Weights of a small mixture-of-experts language model, trained from scratch on English Wikipedia.
Size: 8 layers, vocabulary 2048, 52.7M parameters.
Experts: 160 experts in each of 4 layers, 96 SwiGLU neurons an expert, 4 picks a token, a softmax router, a shared expert of 128 neurons.
Training: a variant of SOAP for the experts, 654M tokens, 3889 steps.
Below are experts of layer 4 (counted from 0) of a mixture-of-experts language model. Rows are named router (the router's row for the expert), gate (a neuron's input weights, with its number), up (a neuron's input weights, with its number), down (a neuron's output weights, with its number) and show model dimensions 128-191. Each number is 50 + 12 x the weight over its row's rms, rounded and kept within 0 to 99.
Before each expert's rows: "comes after" lists some tokens at least twice as common just before its tokens as in all text; "comes before" lists some tokens at least twice as common just after its tokens as in all text. This comes from a sample of Wikipedia text that the model never trained on. Tokens count by the router's weight.

# expert 89
comes after: "201", "200", "202", "199", "–", "198"
comes before: "| ", "|", "(", "and ", "– ", "cess"
router:31 76 47 62 57 59 44 54 27 41 71 23 63 50 57 79 56 38 54 58 59 49 44 67 61 55 59 38 32 55 36 57 60 62 53 34 64 80 61 49 62 57 41 52 31 34 43 46 61 44 40 55 50 61 56 45 68 55 57 29 49 41 45 45
gate0:43 49 59 42 41 58 50 50 38 59 34 39 51 51 39 67 38 56 53 43 56 67 42 46 49 37 27 38 67 42 44 45 52 48 26 36 66 40 64 37 49 23 61 45 50 63 31 40 56 47 54 53 52 36 31 42 43 38 74 53 69 29 32 80
up0:26 46 50 47 68 47 68 30 51 67 39 33 53 37 36 42 40 34 40 64 36 61 48 63 46 54 51 46 52 37 66 65 53 56 35 45 48 43 53 52 50 39 74 59 57 59 55 43 66 64 90 77 52 41 59 30 45 19 59 39 62 47 49 69
down0:62 62 35 64 69 52 46 57 54 57 67 42 92 68 86 65 45 54 45 51 33 50 47 57 44 31 41 58 30 38 48 69 39 21 65 59 50 42 40 46 35 44 50 53 37 43 61 55 48 57 32 63 42 44 62 74 44 42 35 35 59 47 36 66
gate1:31 58 55 39 38 45 63 70 79 46 30 78 36 58 73 42 57 45 71 38 51 50 45 76 59 48 44 61 48 58 53 24 56 48 50 48 66 46 55 56 33 29 54 55 63 54 51 40 63 45 48 65 73 63 52 46 46 59 55 51 38 42 45 77
up1:41 49 44 49 31 35 73 46 53 46 58 65 46 40 48 51 36 62 54 54 43 63 60 44 74 44 43 75 55 62 43 35 59 51 42 61 51 59 49 57 40 34 57 46 62 45 87 35 60 77 36 60 52 64 79 60 57 77 66 56 48 52 49 39
down1:42 31 37 65 46 30 49 53 49 30 26 49 58 49 31 33 33 76 55 51 30 40 49 37 39 52 56 48 38 87 61 58 59 50 57 31 56 54 40 40 59 58 71 49 41 44 46 48 48 49 59 41 47 47 82 53 37 40 48 30 49 40 54 49

# expert 145
comes after: "born ", "is ", ") ", "He ", "=", "("
comes before: "a ", "born ", "as ", "in ", "is ", "an "
router:46 39 40 42 61 64 49 49 81 47 39 79 45 50 46 39 40 40 67 37 46 57 47 61 36 53 42 40 55 40 50 56 71 61 58 69 50 57 23 47 61 45 54 45 46 68 49 27 52 60 47 69 31 53 48 34 53 48 52 13 47 34 48 54
gate0:75 56 40 53 82 71 39 45 56 65 70 36 72 49 61 41 27 47 43 53 44 34 40 35 67 54 71 49 31 50 58 61 33 50 27 25 36 49 45 50 56 23 45 69 41 58 06 50 58 39 48 39 53 53 46 56 53 51 45 32 56 52 59 64
up0:24 64 40 50 58 35 59 67 48 27 54 42 46 46 37 48 58 53 72 33 42 53 50 39 50 48 51 54 46 45 48 58 63 50 42 70 60 61 50 39 51 56 64 49 46 37 42 52 36 43 45 55 55 46 42 39 61 42 68 47 61 49 65 45
down0:36 38 45 70 51 49 37 45 62 49 57 41 65 59 41 38 49 58 67 42 59 68 67 39 51 52 50 57 33 55 61 77 41 45 65 41 39 57 27 55 69 50 58 70 54 46 51 58 35 32 22 50 44 51 55 51 59 33 54 58 73 55 24 30
gate1:26 51 63 57 40 34 44 41 53 31 54 52 54 47 57 68 43 34 54 57 49 48 58 49 30 38 57 44 34 49 65 52 41 39 51 55 50 33 46 54 15 46 57 57 66 53 39 54 50 64 59 30 45 78 58 57 58 60 32 41 26 29 66 43
up1:66 59 44 40 66 41 43 65 51 70 52 48 38 39 47 48 73 62 44 41 72 65 40 40 46 53 20 67 52 52 42 45 62 57 47 45 45 64 44 48 69 61 36 29 44 47 60 47 44 52 49 43 49 34 51 33 42 55 77 56 71 69 45 47
down1:59 81 49 58 34 30 45 65 50 67 45 36 56 51 52 35 65 50 32 62 48 53 46 54 39 52 37 30 43 47 26 55 48 51 51 47 55 52 60 66 71 63 53 39 73 50 41 48 55 33 44 32 45 30 44 36 53 69 41 59 66 45 52 51

# expert 146
comes after: "er", "per", "ar", "Mar", "Car", "j"
comes before: ", ", "s ", "t ", "al", "d ", "ey "
router:35 38 68 67 33 52 44 33 61 55 70 45 46 45 43 59 59 44 73 32 63 54 72 50 50 49 51 55 52 49 42 71 47 37 50 54 62 81 48 46 63 55 40 63 65 70 52 27 36 62 27 43 53 56 72 42 59 57 47 52 63 45 48 72
gate0:48 39 53 39 47 57 63 59 48 57 63 47 57 52 55 55 50 63 49 71 55 73 45 47 56 66 57 35 51 53 42 48 49 53 55 54 75 42 52 58 53 38 35 38 64 44 49 46 48 61 50 38 47 46 34 69 64 53 45 48 32 49 51 45
up0:39 65 53 38 38 42 54 77 52 70 58 54 45 52 68 37 60 51 40 75 60 45 55 57 61 55 59 35 65 46 73 45 33 60 42 49 58 56 50 49 55 62 50 49 47 37 47 51 62 71 46 46 52 45 41 62 61 72 52 53 54 52 53 56
down0:55 52 55 52 79 65 43 53 38 60 45 44 62 34 37 56 41 50 60 42 36 73 52 35 53 38 35 61 63 71 35 48 53 38 51 67 64 54 59 48 47 66 44 44 61 49 54 62 58 64 65 56 52 61 42 44 64 29 53 63 43 53 75 71
gate1:70 62 44 71 39 68 63 50 47 77 78 61 57 40 52 79 38 61 53 43 42 54 55 38 91 44 55 64 51 55 40 49 50 58 46 69 55 34 53 53 56 67 69 54 51 59 45 60 53 46 59 51 62 28 73 57 60 52 31 62 37 45 54 51
up1:52 43 46 47 53 57 38 28 34 75 80 62 32 29 57 57 28 49 40 43 47 42 31 51 64 45 46 27 52 66 42 55 58 56 53 57 45 43 44 46 57 61 53 47 56 45 54 61 68 44 78 43 52 60 54 62 51 49 48 54 81 52 27 50
down1:40 52 46 30 54 49 45 52 42 53 59 28 45 28 49 30 38 40 58 51 64 58 37 61 58 51 45 51 41 32 35 37 30 78 55 54 54 39 36 40 41 54 58 54 45 53 56 56 53 63 58 57 28 62 35 38 39 67 51 48 48 57 50 37

# expert 133
comes after: "A", "C", "N", "O", "c", "- "
comes before: ": ", "a", "e", "a ", "sist", "z"
router:30 55 65 66 61 34 42 70 67 66 55 46 48 34 63 36 39 49 46 46 50 39 27 51 44 52 35 43 69 56 38 41 61 51 56 60 27 50 53 69 50 49 49 61 48 54 48 53 51 61 67 51 27 55 47 38 55 46 58 39 57 35 43 43
gate0:34 69 65 75 60 46 69 27 39 59 39 56 57 50 39 52 55 61 52 46 67 35 53 58 53 44 48 47 43 41 48 43 52 66 28 56 50 27 43 44 43 62 47 57 48 42 57 43 43 66 61 59 58 41 43 24 48 65 38 44 45 31 50 61
up0:34 52 35 49 53 41 63 59 44 75 44 54 52 48 78 42 45 51 62 68 64 38 40 27 57 55 52 55 34 44 63 47 45 53 26 69 63 37 41 54 35 49 46 63 52 39 44 52 55 48 55 50 40 33 36 27 51 49 55 35 38 43 31 61
down0:39 43 50 46 69 30 47 40 64 39 43 53 46 42 52 52 68 57 26 48 52 42 60 85 72 68 49 69 73 44 63 57 44 46 29 37 26 22 52 49 65 33 68 46 71 44 85 44 53 65 53 38 45 31 41 48 45 52 65 42 54 33 63 61
gate1:38 46 37 50 39 58 58 53 47 56 41 39 66 39 54 60 65 28 66 45 55 55 40 62 33 13 72 70 49 51 35 41 40 51 18 57 51 40 53 46 47 54 56 54 52 56 32 34 40 64 27 59 56 56 61 35 40 34 51 68 53 50 47 51
up1:34 51 52 49 44 44 68 49 61 44 54 48 40 61 54 47 44 56 46 35 60 38 33 56 76 62 36 49 32 52 65 69 78 46 45 25 82 39 49 44 57 66 61 57 29 33 51 50 64 40 61 65 64 70 23 70 49 62 65 17 38 64 49 43
down1:53 53 50 45 42 56 33 19 50 45 61 68 56 41 17 65 56 66 38 54 60 39 48 57 48 51 45 60 43 27 65 61 42 54 69 55 49 43 49 49 60 37 46 55 38 56 56 45 31 58 67 49 54 50 53 47 66 64 49 42 53 53 60 37

# expert 31
comes after: "li", "di", "im", "ec", "si", "ti"
comes before: "ing ", "ation ", "ed ", "ly ", "es ", "ion"
router:48 48 67 60 59 72 52 57 55 54 44 43 51 36 48 43 48 31 41 50 40 59 56 66 49 50 60 51 57 52 41 45 34 55 60 41 53 46 60 54 49 54 69 45 40 50 48 44 47 58 48 49 51 41 58 32 66 61 20 31 45 52 47 45
gate0:54 51 69 18 47 55 74 40 31 34 48 54 54 50 73 38 51 76 36 50 67 29 46 44 54 51 21 57 65 66 46 42 31 75 46 50 52 33 43 52 78 36 60 73 59 64 39 59 49 28 43 38 29 49 42 56 40 17 57 35 35 55 46 29
up0:45 39 49 62 79 33 40 47 68 46 49 41 52 63 45 66 54 38 67 51 45 66 53 47 51 61 56 38 50 22 57 66 40 43 59 45 41 72 45 43 27 57 33 38 40 42 58 55 38 45 55 45 53 53 56 36 62 78 41 52 73 46 56 77
down0:51 44 54 39 45 30 40 45 26 41 36 47 55 20 41 51 32 48 67 49 29 49 48 67 63 45 34 59 67 53 72 65 52 53 46 83 41 68 41 64 41 32 42 50 44 58 49 51 44 74 48 33 43 57 73 54 37 55 32 49 30 55 56 66
gate1:28 74 39 59 34 51 23 57 25 52 55 58 39 48 63 56 72 28 62 81 43 44 48 50 49 38 41 44 63 37 58 52 53 48 47 51 78 55 41 32 60 71 70 55 52 36 38 48 45 48 44 53 57 47 43 30 60 53 55 52 48 26 36 41
up1:55 40 57 47 45 45 67 45 53 61 30 48 66 50 34 35 32 53 39 46 66 70 55 48 32 57 69 44 40 57 43 52 38 34 61 64 37 69 65 46 57 71 48 40 68 54 33 46 60 49 47 48 40 63 52 70 43 53 60 46 58 43 62 39
down1:70 42 38 47 41 40 59 45 29 49 67 44 51 64 63 56 50 62 52 45 59 55 30 37 37 59 42 25 21 60 38 47 49 57 49 54 39 55 54 46 30 51 39 54 46 47 37 53 42 45 63 43 46 35 45 48 37 65 34 47 23 50 42 52

# expert 51
comes after: "| ", ".", "–", "3", "4", "6"
comes before: "| ", "|", "(", "/ ", "March ", "km "
router:50 56 61 51 55 52 38 44 30 47 36 39 40 47 59 75 40 52 56 46 57 43 44 46 49 43 34 29 50 49 53 55 48 30 41 35 68 60 58 54 58 49 34 51 72 59 48 64 60 39 54 43 60 37 29 67 51 73 75 30 45 63 34 43
gate14:68 40 30 62 55 64 63 63 49 46 65 60 56 55 36 54 62 61 29 32 51 71 44 49 67 38 63 39 36 62 53 64 56 49 43 46 53 26 55 51 52 47 56 38 53 78 58 45 54 72 33 56 82 47 75 56 39 50 27 51 51 37 54 75
up14:44 42 68 39 63 55 45 43 36 46 55 48 36 52 44 55 43 37 58 38 62 20 56 55 46 49 40 63 39 54 56 11 64 56 60 67 55 55 39 86 47 49 53 42 51 32 37 35 58 59 49 57 60 49 48 30 50 48 55 54 46 46 56 37
down14:52 46 49 19 49 34 40 42 56 41 66 74 32 53 40 56 54 52 57 56 52 49 56 43 54 28 40 45 42 55 54 43 38 44 26 50 34 87 55 32 55 25 74 52 40 38 39 48 74 55 57 71 39 36 46 67 39 49 64 51 57 38 67 65
gate15:38 46 41 54 59 55 37 62 47 56 59 52 58 42 61 57 45 68 56 47 79 52 54 54 61 54 47 49 50 55 64 36 61 65 47 56 51 42 63 42 38 51 46 71 72 55 30 62 70 71 67 54 55 33 53 56 57 50 42 45 49 39 51 48
up15:52 71 61 48 44 40 58 37 38 51 55 39 46 49 47 40 36 35 49 60 34 60 49 43 68 34 54 45 56 66 32 55 44 36 60 45 42 58 29 74 60 52 61 38 33 40 49 57 64 24 39 47 45 61 58 33 49 63 48 61 38 64 48 42
down15:51 48 58 39 51 46 28 45 53 37 38 76 51 45 47 37 44 30 32 48 33 41 53 68 45 51 48 56 67 60 30 45 54 73 52 65 55 57 53 48 40 61 67 57 50 23 35 63 40 59 46 77 59 55 48 42 65 46 40 53 52 48 60 47

# expert 30
comes after: "w", "m", "Li", "M", "f", "W"
comes before: "t ", "al ", "t", "ts ", "-", "ly "
router:58 44 53 61 32 61 50 48 59 33 45 49 48 48 73 55 51 39 61 43 66 56 46 48 57 55 47 45 41 43 48 55 48 33 63 46 37 47 52 54 66 46 50 47 45 47 70 58 65 58 67 46 44 47 57 65 73 65 57 44 69 51 24 54
gate14:61 46 39 48 55 54 66 41 65 56 46 89 58 53 70 77 67 40 56 58 30 36 50 53 53 50 59 42 80 35 58 58 55 39 47 58 22 52 38 61 75 37 49 38 68 43 60 68 36 55 39 41 47 74 50 41 41 36 43 46 76 57 54 32
up14:62 63 66 47 51 46 75 53 64 69 66 84 57 62 59 78 57 67 50 72 28 41 52 49 53 59 50 62 47 66 53 45 54 45 73 57 61 38 41 44 60 51 48 63 68 47 48 59 38 36 51 51 30 74 50 48 45 48 62 52 54 59 60 56
down14:58 42 54 56 52 61 48 29 33 46 50 69 27 38 55 51 61 54 47 46 72 22 56 56 65 62 47 48 53 65 43 44 48 47 43 49 51 19 41 35 56 42 20 51 52 50 80 47 58 35 48 54 47 64 39 46 42 57 72 44 54 62 61 40
gate15:42 40 70 40 40 56 54 55 29 44 37 52 58 71 39 34 46 32 31 56 44 72 49 68 61 72 46 56 40 50 65 38 68 48 43 16 48 62 45 39 59 25 20 47 64 46 48 49 57 55 49 64 38 27 38 40 37 50 51 53 52 56 30 68
up15:53 49 40 43 43 46 43 42 53 52 46 45 42 66 58 66 56 54 60 57 48 26 58 68 60 49 59 45 60 57 44 63 49 58 49 50 35 47 46 42 44 37 53 27 43 36 56 38 46 38 38 40 53 50 56 73 53 59 17 61 69 26 55 37
down15:27 39 41 48 81 44 36 53 44 42 53 35 33 46 35 51 50 54 44 65 19 66 77 63 57 56 49 45 62 66 48 51 36 70 53 40 74 53 38 50 25 58 68 49 72 32 68 49 40 35 45 53 60 56 61 41 45 55 59 35 48 54 49 37

# expert 46
comes after: ".", "| ", "–", "3", "4", "6"
comes before: "| ", "|", "(", "km", "– ", "/ "
router:37 56 45 58 59 51 57 43 40 39 52 42 54 43 66 63 56 34 56 51 61 51 44 44 58 39 41 32 38 49 34 65 38 49 40 35 60 76 75 54 60 42 45 53 52 49 55 64 56 36 45 36 48 52 62 48 58 60 77 30 29 46 20 28
gate14:46 47 47 85 48 67 46 12 48 58 52 49 48 50 55 57 51 66 39 68 47 59 53 59 38 53 53 45 67 53 35 42 44 41 48 57 48 54 55 60 29 58 49 48 38 60 39 22 49 34 42 43 32 52 58 69 52 62 39 52 32 55 47 59
up14:59 42 49 21 54 29 64 64 40 49 52 52 33 49 55 49 28 48 68 28 48 40 44 51 59 53 30 50 44 53 64 61 65 70 49 50 49 50 48 39 64 60 43 37 58 40 57 61 51 82 40 51 62 50 41 31 52 47 54 61 61 45 55 43
down14:48 51 67 61 66 38 63 41 32 75 68 39 45 43 49 36 42 38 45 55 55 48 46 54 43 58 39 56 50 38 41 43 48 55 42 72 57 45 45 56 37 50 30 40 45 33 46 41 66 68 79 57 51 65 54 66 46 54 30 52 26 51 49 52
gate15:66 38 44 60 64 13 59 81 59 26 60 50 55 48 48 34 49 59 40 61 55 50 33 58 47 37 53 28 58 42 39 42 42 57 48 27 53 78 73 54 56 52 51 56 49 36 60 59 57 49 43 64 48 37 68 41 44 54 44 72 42 41 65 66
up15:70 49 42 40 28 51 46 35 64 67 47 47 47 45 53 49 33 67 53 64 46 56 69 49 56 39 33 45 41 36 49 41 34 46 37 52 57 63 38 56 48 44 76 35 69 54 42 39 45 47 37 44 57 62 52 37 55 57 39 61 47 54 57 46
down15:35 70 68 47 59 50 49 75 59 55 51 54 58 54 54 35 52 50 30 52 37 73 45 72 15 34 35 39 42 27 64 41 20 51 47 51 54 37 51 51 59 56 45 56 55 40 69 75 64 59 69 54 57 36 43 53 57 53 43 74 43 47 47 45

# expert 107
comes after: "| ", "; ", "did", "- ", "Can", ": "
comes before: "; ", "| ", "otes ", "pp", "F ", "inal "
router:52 56 56 68 58 33 41 43 60 85 68 56 46 44 44 57 46 55 79 69 29 39 68 28 57 55 43 57 42 33 70 25 39 34 41 26 68 49 62 53 47 37 44 59 44 43 22 41 50 30 54 65 33 48 40 44 48 69 44 42 26 64 34 49
gate0:70 51 57 46 37 59 48 58 45 25 53 44 38 40 38 49 63 55 31 52 49 31 73 48 35 63 17 36 77 53 35 52 60 43 49 52 42 43 55 47 52 47 55 48 37 59 60 68 69 37 29 53 28 46 45 63 88 52 67 28 43 43 42 54
up0:31 57 57 61 52 43 51 38 38 50 57 25 50 52 52 49 61 67 40 58 51 53 55 45 52 39 63 55 69 38 33 32 19 34 53 38 42 60 65 65 38 60 70 64 57 62 45 48 60 45 59 51 43 39 58 41 73 53 54 69 50 51 38 45
down0:46 38 43 61 44 50 56 35 41 34 30 57 42 41 30 54 70 41 47 56 63 45 45 48 60 74 58 67 62 45 62 81 48 33 61 73 68 33 34 54 30 57 29 49 35 36 54 53 60 32 54 51 53 51 38 43 55 65 64 56 21 40 52 68
gate1:39 53 61 45 34 60 48 52 59 67 46 58 66 53 55 57 35 64 75 64 36 31 37 49 64 30 47 50 39 50 62 60 60 58 47 62 62 61 46 39 36 39 54 79 49 66 63 52 59 77 42 47 23 41 64 38 59 45 47 25 53 47 48 49
up1:76 37 47 45 76 34 50 49 40 52 52 63 42 47 59 51 43 37 24 30 64 68 50 52 48 62 27 57 59 56 43 37 63 43 50 40 58 49 79 32 73 48 49 40 56 48 44 59 59 45 56 58 68 49 44 48 54 49 42 68 79 40 56 52
down1:21 46 24 57 53 40 78 59 46 48 50 50 73 65 44 70 57 54 46 49 66 66 32 51 53 43 51 45 57 66 58 54 73 52 62 43 35 46 51 55 47 54 34 41 37 42 39 60 43 57 45 53 44 55 64 62 52 61 48 52 61 33 64 48

# expert 42
comes after: ".", ")", ":", ").", "mov", ";"
comes before: "- ", "==", "The ", "In ", "to ", "== "
router:38 50 45 28 40 64 61 51 53 49 42 52 47 46 75 57 43 43 66 24 70 81 65 44 53 43 30 56 42 50 61 38 46 59 56 78 53 33 32 50 63 61 55 45 41 52 48 66 30 38 54 51 39 39 54 57 45 50 56 58 73 45 56 39
gate14:57 59 63 40 54 56 54 52 66 48 61 47 53 54 42 42 44 79 57 54 54 57 39 27 51 44 49 60 59 59 37 49 58 49 26 61 64 43 51 42 43 44 59 79 46 60 61 48 34 58 70 51 32 18 49 46 51 52 70 42 61 60 52 39
up14:50 56 72 42 58 55 56 45 59 71 52 39 48 64 51 43 65 40 53 36 63 55 40 48 60 47 48 56 49 60 43 32 28 78 55 69 48 61 59 74 33 27 76 43 48 28 30 36 59 48 57 53 31 35 62 61 42 43 45 40 57 42 64 34
down14:44 51 66 56 52 35 51 66 67 52 45 37 28 74 42 61 39 45 35 51 26 47 30 54 49 60 49 45 58 66 25 41 43 58 53 42 53 51 36 35 55 44 67 75 49 62 64 52 48 47 46 71 68 71 49 44 28 36 63 67 69 44 31 46
gate15:59 60 51 56 55 67 61 48 48 54 75 66 42 51 59 72 40 50 41 36 61 62 55 31 54 60 58 64 53 52 49 54 62 48 33 39 36 56 39 46 37 44 60 79 69 36 43 57 43 61 58 55 33 50 61 38 46 52 57 63 46 43 45 72
up15:52 63 52 34 49 60 58 53 43 59 61 59 54 37 72 56 48 34 45 52 41 64 39 60 44 55 62 66 61 28 71 48 74 60 44 72 63 54 38 44 36 49 47 74 65 61 28 64 49 51 62 57 45 52 61 57 46 46 48 62 41 40 40 41
down15:52 54 51 56 34 65 40 58 51 34 41 64 64 39 49 67 40 46 16 36 36 55 61 53 48 56 34 54 63 44 54 44 38 61 31 48 43 29 63 56 52 37 59 36 55 47 40 61 67 44 67 44 53 50 62 42 65 38 61 49 52 66 57 23

# expert 141
comes after: ". ", ", ", "that ", "where ", "which ", "The "
comes before: "was ", "is ", "been ", "had ", "has ", "also "
router:49 52 29 35 42 55 59 46 57 43 57 53 58 58 41 42 45 47 54 41 31 54 49 47 39 51 53 72 55 53 59 47 42 67 54 37 25 42 41 26 41 50 42 41 44 59 32 60 59 61 48 79 40 50 58 59 66 52 28 55 49 72 69 63
gate0:47 59 50 50 38 51 59 61 15 44 49 31 70 54 58 56 46 59 62 52 31 61 61 54 57 69 37 53 64 53 50 42 41 29 47 44 48 59 44 45 75 54 46 59 24 43 46 45 50 15 35 58 51 43 34 60 63 45 62 30 32 63 33 32
up0:63 45 63 43 41 41 69 64 29 59 49 48 56 36 49 55 62 56 50 54 32 55 66 32 66 67 70 48 70 47 53 50 43 28 39 58 56 32 56 48 64 57 61 57 21 46 49 46 40 41 45 40 60 29 53 55 53 70 52 40 33 55 39 40
down0:58 51 67 56 48 53 62 46 54 50 65 31 66 37 51 45 42 23 47 34 57 61 53 62 45 47 47 42 75 43 50 58 40 47 66 55 50 55 42 52 53 50 54 47 63 54 51 55 58 61 34 59 42 31 34 55 63 45 69 65 28 67 52 53
gate1:60 70 59 35 51 60 57 38 72 47 44 14 37 32 55 50 56 45 51 50 48 62 63 55 42 40 59 59 64 42 55 35 48 55 57 43 54 36 69 44 54 57 29 32 46 28 72 41 46 41 47 32 57 32 53 83 39 75 57 46 44 53 57 46
up1:50 55 57 78 42 49 53 34 39 41 54 67 46 45 54 49 58 61 51 67 47 63 53 50 55 43 54 41 43 35 38 35 72 32 51 30 51 61 51 42 35 59 43 52 54 41 60 38 51 37 23 58 42 69 40 50 34 59 57 75 51 77 75 44
down1:61 52 44 37 56 47 71 76 40 38 39 46 56 44 37 70 63 51 49 35 43 66 66 55 43 54 51 60 40 37 48 52 39 48 45 42 32 45 56 59 46 45 41 55 39 57 48 72 59 59 71 36 28 44 51 52 54 37 40 58 41 31 55 71

# expert 26
comes after: "s", "es", "e", "a", "ed", "y"
comes before: "and ", "which ", "but ", "the ", "with ", "including "
router:48 41 65 64 45 69 43 17 43 18 46 58 58 57 51 69 62 39 39 34 52 47 63 48 64 43 62 44 47 69 28 55 59 37 48 41 45 50 47 62 45 49 63 58 35 63 44 63 37 50 48 53 54 61 47 61 70 33 53 65 43 37 64 36
gate0:41 38 57 54 61 39 59 28 56 59 40 58 64 45 55 52 41 81 60 37 50 27 39 37 56 36 68 41 54 53 50 66 51 48 41 58 53 59 72 40 59 52 58 67 48 48 48 26 65 52 50 35 58 35 46 57 42 53 66 44 40 34 48 53
up0:32 74 58 41 44 45 74 79 58 26 70 35 51 37 45 57 61 61 43 71 71 54 38 37 41 60 31 42 53 68 46 38 47 40 48 47 58 48 46 61 44 56 40 48 50 43 38 36 37 51 33 37 34 62 57 58 49 51 47 48 52 61 61 61
down0:49 29 59 50 50 37 33 50 31 70 33 57 35 50 45 67 51 56 57 46 43 68 58 46 52 22 47 37 54 23 63 25 60 77 46 47 50 53 62 48 46 54 44 29 77 63 27 72 56 37 57 51 37 52 51 51 47 41 57 46 60 43 50 41
gate1:47 39 30 43 42 42 52 63 36 66 49 48 56 64 57 39 57 43 79 55 43 45 49 49 41 50 34 53 46 41 44 62 67 54 59 53 55 56 35 58 50 55 25 42 41 56 68 52 64 46 22 33 34 43 47 46 43 52 43 30 33 36 50 61
up1:43 46 40 64 37 41 56 52 48 49 41 66 57 54 47 39 61 16 51 49 61 54 59 68 47 70 41 55 53 43 57 39 37 58 37 55 54 55 56 52 49 45 28 52 51 52 59 53 66 40 47 41 54 41 57 61 42 37 59 43 58 59 45 61
down1:52 45 43 72 57 77 56 64 50 45 25 36 40 53 58 52 52 51 42 72 45 69 38 41 56 53 43 47 39 47 69 45 36 47 53 47 46 55 57 69 33 51 25 43 58 54 39 31 64 50 54 67 44 43 75 31 54 58 39 71 28 54 78 56

# expert 24
comes after: "al", "eded ", "Al", "dec", "fr", "for"
comes before: "ed ", ": ", "ing ", ", ", "t ", "es "
router:70 38 53 26 62 51 52 70 43 64 55 45 58 30 55 51 69 52 54 61 50 58 46 54 55 67 63 25 31 59 67 43 32 51 46 73 34 59 48 49 64 42 65 50 51 59 40 39 52 44 45 51 27 51 54 46 35 56 39 44 39 33 51 30
gate14:51 47 60 29 37 57 49 26 58 41 39 60 52 36 44 49 35 59 64 54 63 46 38 53 63 56 53 37 46 48 71 61 49 57 51 55 62 66 62 36 43 52 44 67 30 25 65 42 22 56 70 38 39 19 57 74 52 43 54 37 46 34 43 38
up14:36 48 19 75 47 56 43 68 42 57 57 46 35 56 69 32 48 54 26 39 50 37 52 55 49 59 43 38 53 50 28 50 42 52 33 30 62 41 53 77 45 49 46 30 52 57 29 29 61 58 58 53 59 57 50 62 63 41 51 78 52 54 51 70
down14:56 48 50 46 50 52 38 47 33 53 51 80 23 55 49 46 53 59 36 57 67 53 60 35 78 50 48 43 77 29 45 56 53 49 33 57 65 69 36 57 33 54 48 47 64 44 50 39 42 43 32 60 74 52 74 44 68 60 53 67 59 62 33 49
gate15:46 52 54 40 63 40 52 49 39 70 65 59 43 53 56 51 42 37 42 38 34 53 51 61 50 52 38 63 26 64 61 54 57 45 55 51 62 43 62 41 53 44 58 59 67 70 42 36 61 54 53 50 57 50 70 45 47 32 54 60 14 43 41 66
up15:13 42 57 60 54 36 55 39 48 42 52 50 56 42 38 47 51 71 46 70 53 61 30 41 40 55 66 44 55 59 44 64 55 57 42 48 58 39 49 64 61 47 49 52 38 42 34 55 53 47 45 60 41 70 27 44 60 59 40 40 71 57 45 59
down15:58 48 46 46 61 49 51 50 68 37 74 45 53 71 55 50 53 52 71 61 36 64 53 34 26 57 56 63 40 44 67 56 63 66 66 58 37 32 52 47 67 54 41 56 52 56 45 71 69 80 54 69 49 73 43 74 20 39 21 47 55 53 44 57

# expert 126
comes after: ".", "==", ", ", "s", "===", "es"
comes before: "The ", "In ", "he ", "He ", "the ", "It "
router:45 47 38 53 28 45 48 30 33 54 55 55 47 47 73 69 51 36 50 43 46 70 75 56 62 55 36 64 62 62 45 34 41 51 39 45 51 49 50 43 28 37 50 43 44 50 27 36 44 38 53 56 47 39 53 48 64 35 51 62 49 65 42 50
gate0:53 47 61 60 68 44 46 35 39 51 43 51 54 55 44 49 70 40 50 42 45 56 63 49 57 59 65 58 81 43 54 47 59 26 52 61 40 53 42 30 38 25 50 45 58 68 65 52 52 51 81 38 42 77 49 47 46 41 71 47 30 45 39 60
up0:58 32 46 64 67 30 34 25 48 53 41 49 54 61 44 47 51 28 57 38 46 60 57 33 61 58 56 53 62 41 50 54 59 32 48 68 44 61 43 28 35 27 49 48 54 49 61 55 49 37 80 33 48 73 59 44 50 56 68 47 34 48 41 70
down0:39 34 51 49 56 40 35 64 66 52 33 50 42 60 59 48 60 36 55 57 49 65 46 43 63 45 70 58 38 42 35 67 62 41 60 55 38 56 37 32 46 47 72 40 51 56 43 43 62 50 54 69 47 80 47 55 47 19 49 53 73 62 71 48
gate1:58 68 35 52 64 49 45 66 60 11 31 62 41 64 55 54 46 42 59 48 45 44 52 77 33 48 50 49 41 67 47 66 45 42 32 59 54 48 47 50 48 59 37 68 22 50 68 50 51 58 52 54 55 33 56 50 48 47 66 51 57 70 48 60
up1:46 64 56 53 32 65 45 57 38 39 53 62 65 59 39 66 71 56 55 50 66 52 47 48 51 52 32 42 36 62 56 50 37 40 55 63 57 68 66 43 38 55 49 51 49 58 52 55 61 50 61 47 31 90 62 26 25 71 61 56 32 49 38 55
down1:63 38 46 29 54 45 48 67 55 66 56 37 36 57 65 19 45 29 56 30 31 45 45 67 46 43 75 58 46 54 37 46 50 53 45 50 54 41 64 44 50 31 48 47 34 51 35 53 57 36 37 39 46 68 36 58 44 56 57 41 47 48 44 53